python train.py --head_dim=64 --norm_eps=1e-06 --qk_norm=false --attn_scale=0.125 --init_std_qkv=0.0299 --lr=0.00818 --lr_mult_up=1.05 --decay_fraction=1.0
Below are experts of layer 4 (counted from 0) of a mixture-of-experts language model. Rows are named router (the router's row for the expert), up (a neuron's input weights, with its number), down (a neuron's output weights, with its number) and show model dimensions 192-255. Each number is 128 + 24 x the weight over its row's rms, rounded and kept within 0 to 255.
Before each expert's rows: "gets" lists some tokens that make up at least twice as much of what it gets as of all text; "raises" lists some tokens whose logits its average output raises strongly, later layers aside. This comes from a sample of Wikipedia text that the model never trained on. Tokens count by the router's weight.

# expert 22
gets: "a", "is", "ia", "o", "ina", "us"
raises: " McK", "sson", " Singh", " Garc", " Gonz", " Campbell"
router [134 153 122 181 102 137 125 138 130 138 130 171 121 133 128 175 120  73 164 181 145 169 117  85 101 111 140 147 124 101 131 118 118 152 131 127 115 106 146 135 167 112 146 132 121 113 144 131 170 109 178 136 136 162 109  96 110 145 129 118 143 127 166 139]
up5 [141 150 116 124 150 117 144 127  97 149 193  85 114 115  74 161 116 141 116  76 132  97 116 110 138  93  92 142 142 131 181 134  83 142 118 151  96 142 129  87 153 105 111 132 125 136 121 120 148 112 121 100 113 151 124 130  74  82 122 152 151 153 104 101]
down5 [136  99 153 134 125 106 125  92 118 136  72 157 138 120 178 136 141 114 124 127 116 152 117 163 174 114  76 181 152 164 167  99 141 122 122 160  85  94 141 131 111 192  90 123 157 127 119 141 103 113 130 140 160 124 147 110  69 107 110 103 107 147 113 113]
up6 [119 145 131 111  86 114  91 113 150 163 148 119 146 138 102 136 146 124 119 125 137  87 152 129 136  91 139 112 130 140 144 114 184 117 141 126 114 137 167  73 142 132 130 111 103 111  95 128 132 102 159 127 141 169 126 148 168 113 145 142 131 140  79 137]
down6 [112 123 109 135 148 104 124 112 103 143 154 118 142 171 146 120 124 101 156 153 149 119 164 124 128 141 128 111 114 127 181 165 144 143  96 106 104 134 159 124 119 123 129 150 163 151 108 117 134 176 107  96 137 155 130 169 154 116  98 208 139 137 163 144]
up7 [ 88 144 160 125 100 105 119 121 128 182 126 119  69 155 143 105 122 132 125 117 150  98 140  99 168 113  93 140 125 122 120 124 134 108 111 169 121 159 161  92 141 119 142 101 132 109  89 130 155 134 115  88  79 147 102  87  78 153 111 145 102 130 117 117]
down7 [126 166 131 117 117 118 156 148 127  82  94 154 139 148 167 143  82 119 144 119 104 144  86 102 125 129 174 130 155  81 133 147 144  84 132 119 128 125 122 167 127 154 131 131 119 139 119 178  92 113 122 171 150 132 102 152 148 136 133  95 114 137 139 156]
up8 [115 120 146  98 122 133 151 114 133 161 136 109 111 133  64 141  98 133  82 121 110 109 107 114 108 142 140 107 147 139 116 138 139 104 124 143 137 110 131 124  68 148 132 140 107  82 118 135 159 140 115 127 128 190 110 148  79 118  85 126 113 111 123 126]
down8 [168 135  68 162 138 124 159 161 107 101 142 159 120 135 174 144 145 109 158 121  71 128 106 140 111 140 115 153 106 115 167 105 135 115 139 108 148 106  87 114 160 127  87 101 110 131 129 142 135 139 140 156 165 142 131 160 129 119 140 141 126 145 126 168]
up9 [123 103 170 132  73 121 128 137 139 116 159 117 118  99 162 181 107  86 105 157 138  88 135 160 126 109 138 153 138 140 115 145 108 147 136 106 109 178 130 145 137 102 125 152 116 150 145 145 147 132 141 127  78 127 102  92 160 169 189 119 125 123 119 117]
down9 [ 93 155 157 163 162 134 139 123 137  95 133 144 154 148 132 115 132 157 117  99 149 139 139  99 118 109 170 122 145 132  78 122 157 154 155 169 132 103 105 105 117 109 131 116 138 140 104 154 120  73 112 106 161 128 153 147  89 156 149  99 133 105 110  94]
up10 [133 141 115 167 129 159 149 135 114  99 124 133  94 142 101 118 115 124 116  89 140 150 164 138 109 120 112 147 142 149 145 117  93 147 115 166 116 110 147 124 160 116 143 124 140 146 120 124 145 160  95 113 134  86 109  78  97 133 132 110 124  80 182 144]
down10 [138 122 120 133 127  97 124 160 112 142 105 116 153 131 134 142 126 135 152 167 121 124 115 124 140  91 125 107 141 134 128 103 130 105  81 134 152 171 117 165 157 150 150 149 104 145 136 152 106 123  77  77 109 116  85 145 136 145 171 106 110 169 121 109]
up11 [156 154 125 129  80 135 172 132 149 144 154 117 117 113 104 154 131 129 107 157 113 131 133 103 131  76 117 116 163 152 122 114 137 140 134 107 126  78 138  95  83  88  91 137 154 135 152 128 135 139 131 154  82 117 155 172  84 137 111 147 106 130 110 104]
down11 [134 163 117 119 150  82 102 108 173  96  79 148  89 122 129 118 100 104 148 129 101 169 130 128 157 127  94 144 163 108  95 162 130 126 140 151  86 130 170 125 147 160 132 113 134 139 104 156 128 127 136 112 155 157 104  98 109 160 123 132 125 139 121 133]
up12 [145 142 131 153  96 111 136 130 120 156  81 103 121 140  93 100 107 110 124 128 135 132 137 144 106 135 114 100 156 108 149 132 134 146 101 156 167 112 106 143 127 108 137 146  96  99 194 143 116 138 158 160 123 173 138  89 134 134 155 145 105 143 162 114]
down12 [127 147 132  73  61 118 142 164 132 101 159  90 127 122 123 121 153 100  80 107 121 174 147 106 131 174 131 145 157 104  96 140 139 144 126  93 162 122 146 124 140  80 194 143 130 111 144 129 108 145 149 110 128 154 129 149 138 143 142 127 146 142 105 159]
up13 [112 156 106 126 114  91 110 136 152 130 123 102 177 122 168 139 131 152 191  81 179 106 139 145 109  95 127 109 126 122 106  79 109 134 106 146 181 120 154 118 158 130  89 111 105 141 154 126 143 111 143 166 148 140 156 111 123  94 120 139 158 141 107 133]
down13 [188 152 168 164 151 174 110 125 105 168 106 110 121 100  73 139 138 127 149 105 129 134 154 142 169  77 116 116 152 116 104 113 134 149 143 107 130 118  65 140 139 140 110 143 106 111 134 143 137 103 132 129 119 107 146 121 109 122 139 120 122 146  88 126]
up14 [ 73  79 137 156 133 142 131 186 111 153 130  85 129 183  95  87 123 132 133  82 141 111  96 115 111 104 131 145 123 124 149 157 140 115  93 135 143 118 132 171 128 153 145 123 133 160 138 135 156 115 137 151 131  84 142 112 116 116 139 115  85 105 133  97]
down14 [128 170 160 150 162 100 100 103 146 137  99 126 118 126 140 136 152 164 123 117 137  93 119 174 128  99 119 157 154 158 106 110 134 145 152  89 126 137 117 115 146 111 117 130 182  83 120 126 119  74 117 108  93 166 111 129 148 165 120 127 147 158  93  86]
up15 [167 151 143 121  91 115 126 143 140 133 105 126 112 137 111 176 144 111 159 137 120 107  96  96 125 159 125 122 137 140 108 105 111 154 105 133 124 112  97 130 155  92 124 123 114 136 136 124 132 121 150 148 142 167  78 125 121 170 161 124 126 144 121 124]
down15 [143  92 138 127 142 107 142 181  97 134 107 124 133 123 129 116 111 109  92 178 146 131 141 159  77 111 114 133 133 137 137 119 140 149 109 114  95 125 119  90 102 159 105 133 129 113 131  93 160  99 108 117 112 116 188 123 109 109  98 137 143 153 111 102]
up16 [135 109 112 206 113 145 111  93 112 137 128 116  81 149 100 110 147  99 139 121 134 141 135  99 163 161 121 131 110 109  78 138 105 122 180 112 112 130 169 123 150  95 109  81  97 144 120 122 149 123 125 209 105 104 103 116 120 170 109 124 126 162 133 142]
down16 [115 124 146  69  92 151 170 120 123 160 131 132 153 169 132 151 127 110 132  90 173 108 154 155  93 109 119 109 113 135 135 115 135 173  95 136 113 125 111 124 119 108 107 130 108 110 143  69 177 128 116  41 108 140 178 124 165 165 129 119 124  94 157 130]
up17 [ 95  76 121 140  88 102 137 107 137 103 155 102 165  91 140 154 145 103 138 144 141 149 133 126 139 125 129 151 111  95 140  97 110 171  81 173 128 113 173 180 173 120 142 136 134 141 120 115 141  92 101  89 106  95 149 123 127 137 127 136 137 121 146 169]
down17 [136 141 155 107 140 118 107 147 155 132 130 131 120 169 110  95 156 136 119 132 147 137 119 110  88 112  74 128 134 128 135 132 178 107 119  86  86 218 161 115 120 151 141 143 139 103  92 160  91  88 127 105 119 167 135 147 140 123 143 122 100 136 150  90]
up18 [160 109  87 126  67  99 148 173 125 126 143 153 116  92 118 114 137 150 112 156 136 169 105  93 110 143 122 103 128 137 140  70 131 122 141 105  87 149 165 117 170  90 128 144 134 105 122 100 181  95  98 137 113 145 142 117  90 118 126 122 122 147 101 109]
down18 [ 90 136 127 109 147 171 145  92 109 127 117  78 154 150 170  74 117 163 136 103 134 108 131 159 125 119 106  87 112 125 165 176 118 153 128 158 101 118 156 101 141 155  80  89 135 121 124 133 112 186 123 134 137 171 143 121 167 126  89 186 127 127 149 147]
up19 [124 125 163 121 125 141 161 119 106 175 128  92  83 148 136 144  88 163 131 138 141 122 109 112 161 135 150 116  92 168 112 125 122 105 124  81 122 109  94 118 113 157 118 136 129  98 137 118 133 156 163 136  99 144 108  50  93 154 110 136 103 101 147 128]
down19 [ 68 113 158 142 154 173  95 104 127 138 106 162 149 154  64 159 106 164 169  79  85 145 140 119 129  80 145 157 112 140 105 101 152 150 126 162 157 121 123  77 132 159  84 155 147 142 104 151 117 107 174  91 147 112 119 116  88 136 117 107 179 141 128 153]
up20 [121 148 105 161 127 155 120  66 127 169 104  80 124  84 114  90  82  91 164 102 152 100  90 132 174 100 115 165 139 101 127 168 109 138 140 168  99 105 112 126 196 144 159 139 134  88  98 141 161 143 150 156 177 112 141  91 145 153 145 127 118 131 121 162]
down20 [135 114 131 123 145 116 141 148 142 100 147 114 113 150 160 137 134 165 102 125 115 130  82  92  96 139 130 111 137 122 142  88 137 128 122 190  85 152 111  99 120 127 154 151 147 160 119 115 151 151 101 143  91 117  90 140  98 131 137 115 140 106 154  88]
up21 [103 119 193 147  82 102 153 134 121 107 120  95 126 139 142 142 159  81 140 128 129 111  98 148 118 125 181 148 126 151 126 122 139 154 129 111  87 109 124 117 124 159 182 122 109 108 173 155 113 139 109 112 107 118 117  85  63 162 119 150 153 122 164 106]
down21 [ 90 113 129 120 108 110 128 142 145  83 134 155 150 154 140 131 111 132  86 113 140 139 113  90 162 114 165 139 111 148 140 107 148 107 121 130 113 165 148 140 135 108 148 123 139 114 151 116 106 100 126 124 127 121 104 137 110  93  82  92 102 149 114 113]

# expert 40
gets: "\n\n", "0", " Location", " Born", " Country", "″W"
raises: " they", " such", ":"
router [103 118 116 137 106 100 148 171 105 130 101 167 124 113 115  95 153  83 112 161 145 127 173 136  83 147 161 128 134 161 135  77 176 138 156 153 115 109 111 151 155 116 112 109 111 109 179 110 189 155 110 142  94 132 121  91 111 130 150 135 119 118 145 114]
up11 [112 141 144 147 143 124  56 120 122 173 158 150 163 139 157 162 109 101 130 132 141  91 143 127 151 110 108 154 127 213 132 114 166 119 108 137 149 149 150 123 169 138 173 130 123 128 139 146 124 130 186  90  97 161 136 130  75 109 148 117 159 122  92 120]
down11 [129 142 125 120 138 118  98 116 120 155 146 129 114 174 110 103 133 138 153 127 112 117 126 160 133 138 101 127 132 158 159 124 157 137 121 128 128 117  92 173 146  67 122 149 135 139 157  89 115 134 131 107 122 129 129  98 156 122 104 165 107 125 121 101]
up12 [124 165 101 101 117  85  96 121 105  85 124 111  98 129 200 128 151 156 104 126 149 120 126 109 119 133 151 143 122 136 182  99  94  96 145 126  85 143 140 121 156  99 123 125 126 121  62 140 139 169 139 111 127 105 115 105 123 151 154 118 112 146 106 162]
down12 [150 167 134  95 120 140 148 142 114 153 133 113 155 148 126 121 144  94 141 122 126 142 163 125 128 127 121 131 140 133 129 110  99  77 120 125 108 143 106 123 163 137 105 129 161 112 119 105 109 133 106 146 130  83 145 118 111  89 128 130 152 118  91 100]
up13 [124 125 127 146 140 106 142 151 137 119  99 101 107 160 106  80 143 108 107 115 138 135 118  99 163 117 116  94 142 143  97 112 119 152 134 145 114 114 114 131 141 115 122 102 159  72 166  94 151 136 163 116 120 111 164 140 117 114 145 176  98 105 116 132]
down13 [ 96 136 143 142 130 121  78 158 142 104 129 125 142 111 114  75 109 106 151 143 123 170  78 164 136 126  89 115 127 138 122 114 110 136 113 150 128 127 122  99 150 139 141  63 132 175 167 136 102 132 100 148 111 112  81 104 100 146 149  82 155 154 103 118]
up14 [120 118 161  96 111 124 116 138 126 130 143 126  95 124 100 132 122 141 142 144 138 139 101 149  77 161 149 129 125 134 117 132 116 116 149 102 130 118 145 100 127 171 120 117  99 167 124 190 136 145 143 147 136 102 119 139 130 122 133 128 149 129  83 136]
down14 [128 136 107 119 139 109 170 156 143 119 124  83 157 160 140 168 136 109  99 159 109  92 159 107 112 143 151 101 142 114 122  97 135 172 125 158 155 150  90 155 116  83 126 161 168  86 102 162 152 143 113 121  89 175  90 111 110 109 143 143 116 133 144 173]
up15 [140 103 123 122 101 135 132 137 128 142 101 106 138 105 146 152 119 164  71 128 158 111 118 122 144 111 117 131 109 134 125 103  91 117 123 146 141 116 130 132 128 107 141 125 128 113 126 133 127 139 142 125  97  75 148 174 118 126 123  98 126 120 100 114]
down15 [168 138 104  83 158 143 128 122 150 102 141 112 110 156 104  74 149 139  85 111 130 127 153 127 103 145 139 101 132 104 149 131 172  78 145 159  77 146 142 145 179 115 126 140 123 163  65 174 154 104  95 150 111 140  93 102 142 119 113 117 140 177 112 124]
up16 [ 97 122 145 167 129 114 168 156 160 123 142 115 127  89 122 127 126 130 137 146  98 118 119 111 164 137  87 134 109  99 118  52 107 131 120 117 141 149 116 120 177 113 154 142 127 110 146 148 150 126 137  97  93 152 127  83 123 119  92 117 125 107 113 155]
down16 [126 130 144 135 125 137 112 122 129 126 130 152 160  81 125 127 134  98 102  90 128 135 143 146 104 123 102 144 130 142  87 147 115 128 156 146 102 155  88 112  99 179 135 150 117  99 149 152 175 131 143  92 124 155 133 136 129  98 131  89 137 130 122 158]
up17 [103 119 111 101 141 133 116 131 171 137 143 158 129 143 108 139 149 100 124 140 140 123 129 138 133 119 140 153 145 123 152 150 124 119 139 105 112 143 164 117 132 132 134 112 144  98 137 135 147  88 127 147  92 133 129 127 111 140 112 156 118  97 111 122]
down17 [114 154  91 126 127 108  91 159 115 114  85  99 124 129 149 130 130 134 136 127 114 120 123 120  86  80 106 104 111 123 132 104 173 127 144 150 133 137 151 139  91 157  79 110 112 125 129 138 139 171 130 158 145 120 106 120 114 115 160  91 164  95 110  98]
up18 [123 180 117 100 121  89 131 124 129 163 111 144 106  97 122 114 165 107 155 144 110 147 113 148  70 122 185 112 132 116 148 144 139  99 151 164 118 179 165  81 136 157 127  76 103 121 110 145 126 144 111 110 147 101 157 102 134 120 141 171 126 120 138  86]
down18 [122 145 123 147 175 190 171 138 164 124 162 102 136  77 106 190  94 131 138  90 116 161 179  94  79 103 112 169 134 110  90 161 111 122 162 119 128  90 126 137 124 167 104 139 131 116 139 109 148 134 121 133 102 131 175 121 112 132 122 119 119 134 150 129]
up19 [161 111 153 107 164 120  91 147 129 123 133 118 163 136 126 164 139 140 129 125 147 121  72 124  81 199 126 123 111 145 137  90 161 137  98 185  87 147 142 166 153 131  91 119 132 142 137 120 156  81 126 127 115 124 146 136 130 139 122 143 140 139 119 112]
down19 [ 98 131 124  88 128  99 135 174 115 133 138 131 113 171 124 129 116 121 136 109 107 142  82 144 134 112 156 131 144 135 142 125 149 170 175 114 111 130 140 149 135  65 106  89 118 105 108  83 124 128 117 119 151 132 136 142  93 120 142 101 128 118 167 112]
up20 [130 124 141 127 119 139 149 107 158 157 184 128 119 131 140 102 119 180 147 148 147 176 130 103 103 104 108 123 132 137 106 115 144 159  92 155 133 107 153 132 147 148 155 154  96 125 111 112 129 144 100 152 126 115 136  67  96  91 106 144  93 105  88  94]
down20 [162 117 148 144 129 144 186 173 131 119 132 117 149 142 139 150 125 164 121 129 101  69 129  79 134 107 150 106 130  82 157 108 137 133 130 131 146 164 139 110 156 164 197 121 139 128 121 146 123 152 141 130 106 101 126 116 156 150 136 141  93 166 110 111]
up21 [108 103 126 155 150 113 152 132 106 124 140 174 135 151 134 107 145 104 117 149 168 126 143  97 143 128 149  79 151 116 121 133 107 122 129 128 122 128  60 134 128 129 137 113  80 112 131 105 110 157 116 114 107  82 119 140 112 118 107 150  96 113  97 130]
down21 [108 164 155 140 127 145 126 148 118 123 127 100 109 159 127 110 115 126 146 102 154 167 138 121 131 166 122 131 116 124 109 146 112 106 154  92 169 139 163 149 111 127 112 114 157 146  89  96 155 131 122 124 153 143 151 116 138 147  88 137 103 153 152 134]
up22 [134 108 100 163 137 138 178  78 137 127 129 136  99 101  99 158 182 131 158 153  91 159 122 105 148 121  97  89  99 113 103 130 136 166 133  85 111 130 142 143 101 137 109 167 139 107 139 109 140  90 147 107 125 121  77 149 141 121 118 103 101 120 148  93]
down22 [131 137 143  91 140 136 179 104 145 105 121 179  86 141  82 141 148 182 113 111  92 149 125  99 157  96 142 141 138 133 149 110 121 127 119 139 142  70  89 114 109 128 135  71 112 119 131 103 192 148 116 148 167 168 173 130 126 121 102 130 156 138 157  85]
up23 [127  85 146 156 120 127 132 148 146 102 122 104 108 144  98 126 113 115 122 135 115 137 131  88  86 131 131 108 114 124 126 149 131 128 115 153 117 124 106 119 150 160 134 106  90 152 135 116 145 145 138 120 111 121 121 121  95  97 112 122 143 120 141  85]
down23 [135 150 131 125 101 145 149 168 125 115 127 157 124 129 127 125  85 170 160 106 124  88 146 191 127 178  72 132 114 140  84  96 131 153  66  87  94 139 132 109 166 150 149 140 120 109 104 120 139 120 109 113 132 100 151 168 149 167 133  85 140 112 143 144]
up24 [102 133 113 127 154 139 121 122 144 121 117 120 143  83 157 151 119 150 108 148 116 134 115 131  59 163 127  93 164 171 126 116 149 131 156 158 152 106 113 170 159 142 135 117 113 173 127 144 125 116 139 136 171 133 109 105 124 139 208  95 126 134 145 159]
down24 [109 146 142 125  93 162 143 138 127 103  84 122  93 124 117 103 122 109 110  93  88  88  98 129  89 160 142 155  83 125 112 118 159 118 135 111 146 181 159 108 129 119 126 112 168 155 101 145 103 135 131 116  87 147  96  88 174 154 120 172 124  99 144 136]
up25 [116 174 142 132 114 105 134 126 122 154 157 139 109 151 150 147 142 100 149 113 114 117 134 110 131 138  87 173 128 198 120 102 130  87 105 142 140 154 130 123  98 118 150 136  98  78 141 121 145 150 137 160 108 162 126  91 120  97 108  76 128 163 148  62]
down25 [148 115 108  85 126 131 107 112 135 131  62 137 121 149 122 185 116 136 115 145 131 139 144  85 146 131 101 109 169 130 126 167 104 154 101 125 129 153 131 118 139 131 167 133 111 147 112 162  96 122 126  90 140 140 168 101 148 138 138 146 140  83 123 145]
up26 [107 122 117 110 131 155 161 194 121 128 143 162 153 133 153 135 146 142 120 148 148 139 156  67 124 139 107 115 140 109  85 142 119 144 109 163 156 114 138  92  95 127 117 151 134 145 163 132 111 174  67 128 119 157 117 141  95 191 136 142 160 129 123 128]
down26 [126 123 147 111 156 166 125  95 123 167 142 148 201 137 153 107 157 112 140 122 119 107 121 145 118 131 115 139 112 119 170  78 146 102 134 117 138 131  89 129 199 125 130 107 123 111 150 147 156 154 139 126 181 128 139 150 155 118 138 133 127 109 164 119]
up27 [134 106  94 116 115 186 137 139 108 120  81  89 164 129 109 110 150 129 155 128 119 134 137 105 117 134 171 139 127 127 107 117 123 134 148 147 131 140 145 156 122 151 154 188  86 131 107 178 121  98 164 108 149 120 126 100 117  80  85 161 143 156  74 119]
down27 [145 126  98 169 159 161 127 154 131  88 129 123 153 165  98 134  95 103 106 122 156 136 124 141 142 120 129 118 140 148 157 105  99 160 146 139 129 117  85 121 166 120 126 165 152 213 140 138 129 151 137 134 130 132  78 150 127 141  90  95 118 132  97 127]

# expert 33
gets: "ur", " Mar", "ar", " con", "or", "é"
raises: "lon", "cial", "bles"
router [140  77 141 133  82  88 137  76 143  91 102 114 111 120 122 123 161 103 122 160 146 128 162 140  79 118 133 148 150 121 156 128 135 181 134 137 151 123  93 138  85 154 126 125 118 104  92 191 126 108 165 152 150 114  84  98 105 151 128  99 133 167 130  97]
up5 [163 158  92  99  80 141 142 106 144 101  78 127 108 117 143 135 141 122 118 134  80 118 135 121  97 145 141 102 125 136 128 101 144 155 122 144 145 134 166 131 136  80 120 120 126 153 115 153 108 151  90 116 141 115 130 127 120 149 119 124  86 110  81  89]
down5 [146 138 161 116 129 147 134 158  84 125 102 110 111 168  92 129 105  59 152  95 143 107 137  84 106 143 106 131 102  85  98 146 135 130 129 173 110 116 122 108 123 180 152 121 111 118 113 138 148 127 127 124 108 134 150 126 105 159 123 173 126 194 111 160]
up6 [126 172 162 143 108 116 171 153 169 141 128 136 129 137 180 132 141 115 145 136 164 130 161 128 131 121 153 107 111 113 158 146 126 196 127 133 148 127 123 118  91 126 156 126 153 149 139 131 137 133 115 106 135 172 121 100 126 138 125 152 115 132  80 193]
down6 [155 127 115  92 115 111  94 122 136 166  81 158  91 122 133 120 135 169  98 125 121  95 130 141 120 146  97 153 140 161 173 153 140  90 151 108 109 139 135 138 151 104 139 137 156  98 122 174 152 128 119 106 134  72 100 138 131  96 108 115 128 150 110  91]
up7 [149  97  86 157  94 119 100 123 136 106 119 125 124 114 138 148 162 151 155 137 136 169 126 117 146 167 125 142 141 109 166 134  90 146 153  98 163 197 131 143 154 153 121 112  97  86 128 131 122 118 120  94  89 135  99 124 160 178 154 139 145 114 141 138]
down7 [105 192 123 184 146 110 128 128 116 143 124 147 156 114 134 147 113 125 114 129 124 120 132 140 113  93 156 129 116 138 104 158 143 126 173 128 119 149 134 127 152 126 156 130 143 114  89 166 140 110 142 118 121 105 146 116 127 115 142  60 187  96 133 156]
up8 [152 101 112 122  99 138 147  86 148 107 105 137 131 121 119 108 142 165 154  96 121 161 177 126 174 116 101 119 129 152 106  86 116 122 110 100 145 111 128 158 118 150 133 162 111 111 103 170 145 123 123 112 159 119 130 148  89  96 114 142 124 166 106 111]
down8 [149 122 112 133 123 104 101 127 116  98 166 127 166 122 151 109 105 120 105 146 142  83 109 108 117 136 133 120 179 105  98 121 120 172 125 114 104 160 120 129  97 141 135 116 141 129 107 121 120 117 140 146 141 140 141 116 111 146 144 153 112 145 126  60]
up9 [105  87 140 135  98 143 138 149 130 131 125 122 137 146 100 117 110 146 116 129 138 126 121 108 132  96 177 117  80 145 135 105 104  59 113 135 111 153 150 127 125 136  57 101 143 102  79  99 131 110 115 173 139 136 114 126 122 110 122 124 121 124 123 112]
down9 [161 151 155 106 131 122 133 155 126 161 126  63 159 149 165 113 120 157 112 115 144 132 152 117  79 119 169 140 164 124 128 110 119 108  90 143 148 129 124 132 113 141 136 119 151 121 155  79 133 110 186 138 129 166 166 155  96 134 113 135 136 106 158 104]
up10 [136 154 124 129 100 194 112 112 141 152 102 148 149 138 165  82 138  85 151 109 127 121 145 143 123  85 116  82 152 128 170 136 111 140 141  95 110 137 118 153 166 148 151 135 152  94 142 109 126 133 102 115 121 104 132  89  83 136 175 127 117  94 155 131]
down10 [102 115 164  93 151  95 103 144 138 127  94 112 126 156 155 120 116  86 118 111 137 135 139 126 123 189 184 165 126  80 123 110  97 149 143 145 152 123 125 101  88 112 131 139 136 117 144 159 108 100 146 140 126 125 148 125 153  88 124 155 131 171 109 122]
up11 [168 104 116 127 119 126 154 123 126 184 147 135 143 131 129 110 110 113  86 147 100 101 180 116 130 156  78 102 111 165 132  99 136 107 114 130 134 102 175 111 129 114 126 119 122 139 131 166  98 102 149 124  86 108 124 129 121 116 157 119 122 129 100 112]
down11 [ 84  97 130 149 146 160 116 123 119 123  75  77 165  96 134 120 125 125 132 115 151  99 156 118 128  73 172 163 121 120  88 122 130 137 136 152 148 184 126 141 136 154 136 141 133 124 125 143 129 118 133 130 152 145 102  58 126 127 149 108 140 104 192 113]
up12 [150 141 151 119 147  98 116 124 154 136 137 121 151 113 112 148 126 152 156 138 152 165 179  81  90 130 132 139 182 133 136  87 119 173 146 135 134 157  99  88 104 158 150 146  84 153  87 122 153 133 125 126 145 101 100 138 136 169 147 151  81 162 140 137]
down12 [146 171 117  94 104 113 124 127 159 158 205  72 137 142 133 128  84 123 150 120 133 146 129 155 168  92 163 161 129 144 120 168 129 155 137 152 102 118 132 112 135 119 164 130 109 196 164 121 186  93 150 152  64 146 137 150 142 111 151 108 124 129 113 124]
up13 [142  91 131  90  93 127 134  82 134 112 118  93 139 141 139 143 162 146 152 130  96 117  95 153 102 140 150 137 149 110 111  83 127 176 130  74 126 137 166 152 114 113 127 133 139 141 105 152 114 115 108 100 111 116 168 111  96 126 105 140 115  69 109 126]
down13 [ 89 123  96 132 124 136 135 101 111 109  96 127 161 135 151 108 105 163 125 123  94 182 111 116  88 121 151 142 110  98 133 146 143 131 103 120 215 194 120 123 114  73 143 105 116 125 116 161 103 173 140 151  87 147 139 164 127 146 100 119 163 151 138 104]
up14 [ 64 117 148 137 122  91 136 137 153 165 103 128 134 125 126 186 119 165 110 166 152  75 108 149 123 123 151 107 133 124 122 160 137 147 106 176 112 175  91 111  53 151  87 107 112 114 133 107 117 100 115 121 125  89 118  71 136 171 154 111 120 103 156 115]
down14 [150 156 112 115 107 109 138 125 131 132 133 181 104 123 145 116 157 138 143 176 136 160 144 135 117 119 172  96 141 143 122 133 105 144 147 139 141 120 147 140 172 130 122 167 129  93 126 126 146 149 116 214 148 114 120  93 146 122 139 104 155 112 158 160]
up15 [141 139 105 131 124 136  89 128 145 113 104 120 129 160 144 117 155 168 117 111 140  78 136 164 106 101 159 101 122 166 136 161 141 148 140 161 129 145 128 130 102 162 170 119 147 165 139 146 123  91 149 140 140  92  77 148 126 137 164 108 144 157 141 116]
down15 [152 110 105 106 126 133 125 124 106 136 133 106 122 119 102 103 117 124 122 114 171 118 173 147 126 131 109 138 101  81 121 105 104 105 160  90 132 122  69 162 139 147 105 132 142 125 119  79 139 107 126 129 132  75 158 140 173  99 176 125 127 159 133 161]
up16 [127 124 138 101 135  91 125 136 158 130 151 111 115 167 111 166 131 121 134 134 155 158 142 125 129  84 112 145 137 108 133 128 135 135 101 142 108 137 108 129 127 138 135 142 154  91 146 100 125 136 120 166 113 129 129  92 114 158 125 136  98 143  87  92]
down16 [142 104 135 124 135 115 104 129 103 120 107  88 121 134 155 113 123 127 161  91 116 126 134 172 177 121 155 147 126  83 176 110 142  89 164 157 143 129  85 105 146 159 143 163 119 116 172 149 133 136 142  83 111 161 115 128  92 163 116 107  82 150 126 132]
up17 [143 133 138 142 127 121 158 105 155 151 182 100 123 163 141 106 128 105 114 148 113 132 138 118 139  98 142 128 131 115 115 153  66 169 104 176  85 122 159 106 120 133 151 126 133  93 123 108 169 153 141 115 108 156 113 123  93  88 129 135 124 131 145 138]
down17 [140 139 153 149 109 120 105 155 132  67 132  65 115 150 131 105 108 153 114 107 154 151 108  69 149 123  87 167 154 173  73 126 144 195 137 117 129 127 132 155 163 115 107 137 110 182 132 107  91 112 135 148 128 118 169 130 167 134 109 122 127 113  79 112]
up18 [123 164  99 102 105 100 122 142  97 119 125 126 167 166 119 162 159 120 160 134 142 127 169 114 103 153 145 128 123 123 106 104 125 127 141 151 144 130 153 111 115 162 165 121 138 155  85 182 140 119 111 130 114 123 131 128 106 110 149 133 150 178  98 140]
down18 [122 134 152 125 113 118 115 126 109 108 100 146 121 139  88 142  93 104 185 152 130 129 104 106  90 193 104 120 151  75 138 136 101  77 111 119 185 162 119 121 113 167 159 115  90 142  97 155 119  91  83  95 145 143 114 136  89  97 129 178 159 128 141 126]
up19 [119 151 164 128  98 103 147 156 147 119 128 127 117 121 120 122 124 130 121 111 135 110 170 135 146 110 127 111 146 130 110 184 143 122 129  86 115 142 121 133 141 116 129 140  93 128 170 167 109 138 130 146 125  92 140  94 122 133 154 125 139 109  99 143]
down19 [150 125 147  89 123 137 143 134 105 166 155 120 120 108 116 167 116 113 128 180 133 139 178 131 139  98 141 120  74 138 160 137 113 161 112 103 134 133  99 133 125 198 132 118 141 139 152 122 109 138 139 107 145 116 104 158 121  91 136  97 145 147 117  93]
up20 [163 110 144 113  95 111 128  77 129 140 128 109 124 145 130 140 138 130 114 146 120 132 128 129 101  82 113 167 155 117 158 143 115 140 123 152 142 125 112 110 115 154 105 148 105  67 147 126 127 160 102 138 123 126 107 154 135 137 168 115 130 136 137 147]
down20 [142 156 149 145 134 132 157 115 154 131 119 122 102 124 127 135  94 139 162 128 157 131 106 123 122 129 170 111 127 131 139 146 155 105 107 106 119 130 122 151 140 125 149 179 145 149 130 146 150 129 116 140 153 139 133 169 137 101 108 149 134 149 130  73]
up21 [144 111 113 115  83  90 156  77 183 127 124 143 137 120 114 119 129 119 113 105  96 103 136  84 183 148  97 116 180 131 121 113 126 152 132 136 124 111 128 147 114 144 141 165 103 169 121 178 116 169  87 190 109  82 158  86 105 139 141 100  91 109 105 136]
down21 [156  88 119 160 172 176 143 127  81 113  84 144 107 120 141  91 130 108 128 172 142 154 139 109 169 112 134 117 160 117 120 103 125 129 127 139 118 171 110 101 108 135 104 156 170 141 118 100 117 143 110 134 143 163  81 104 128 123  84 152 144 105 156 111]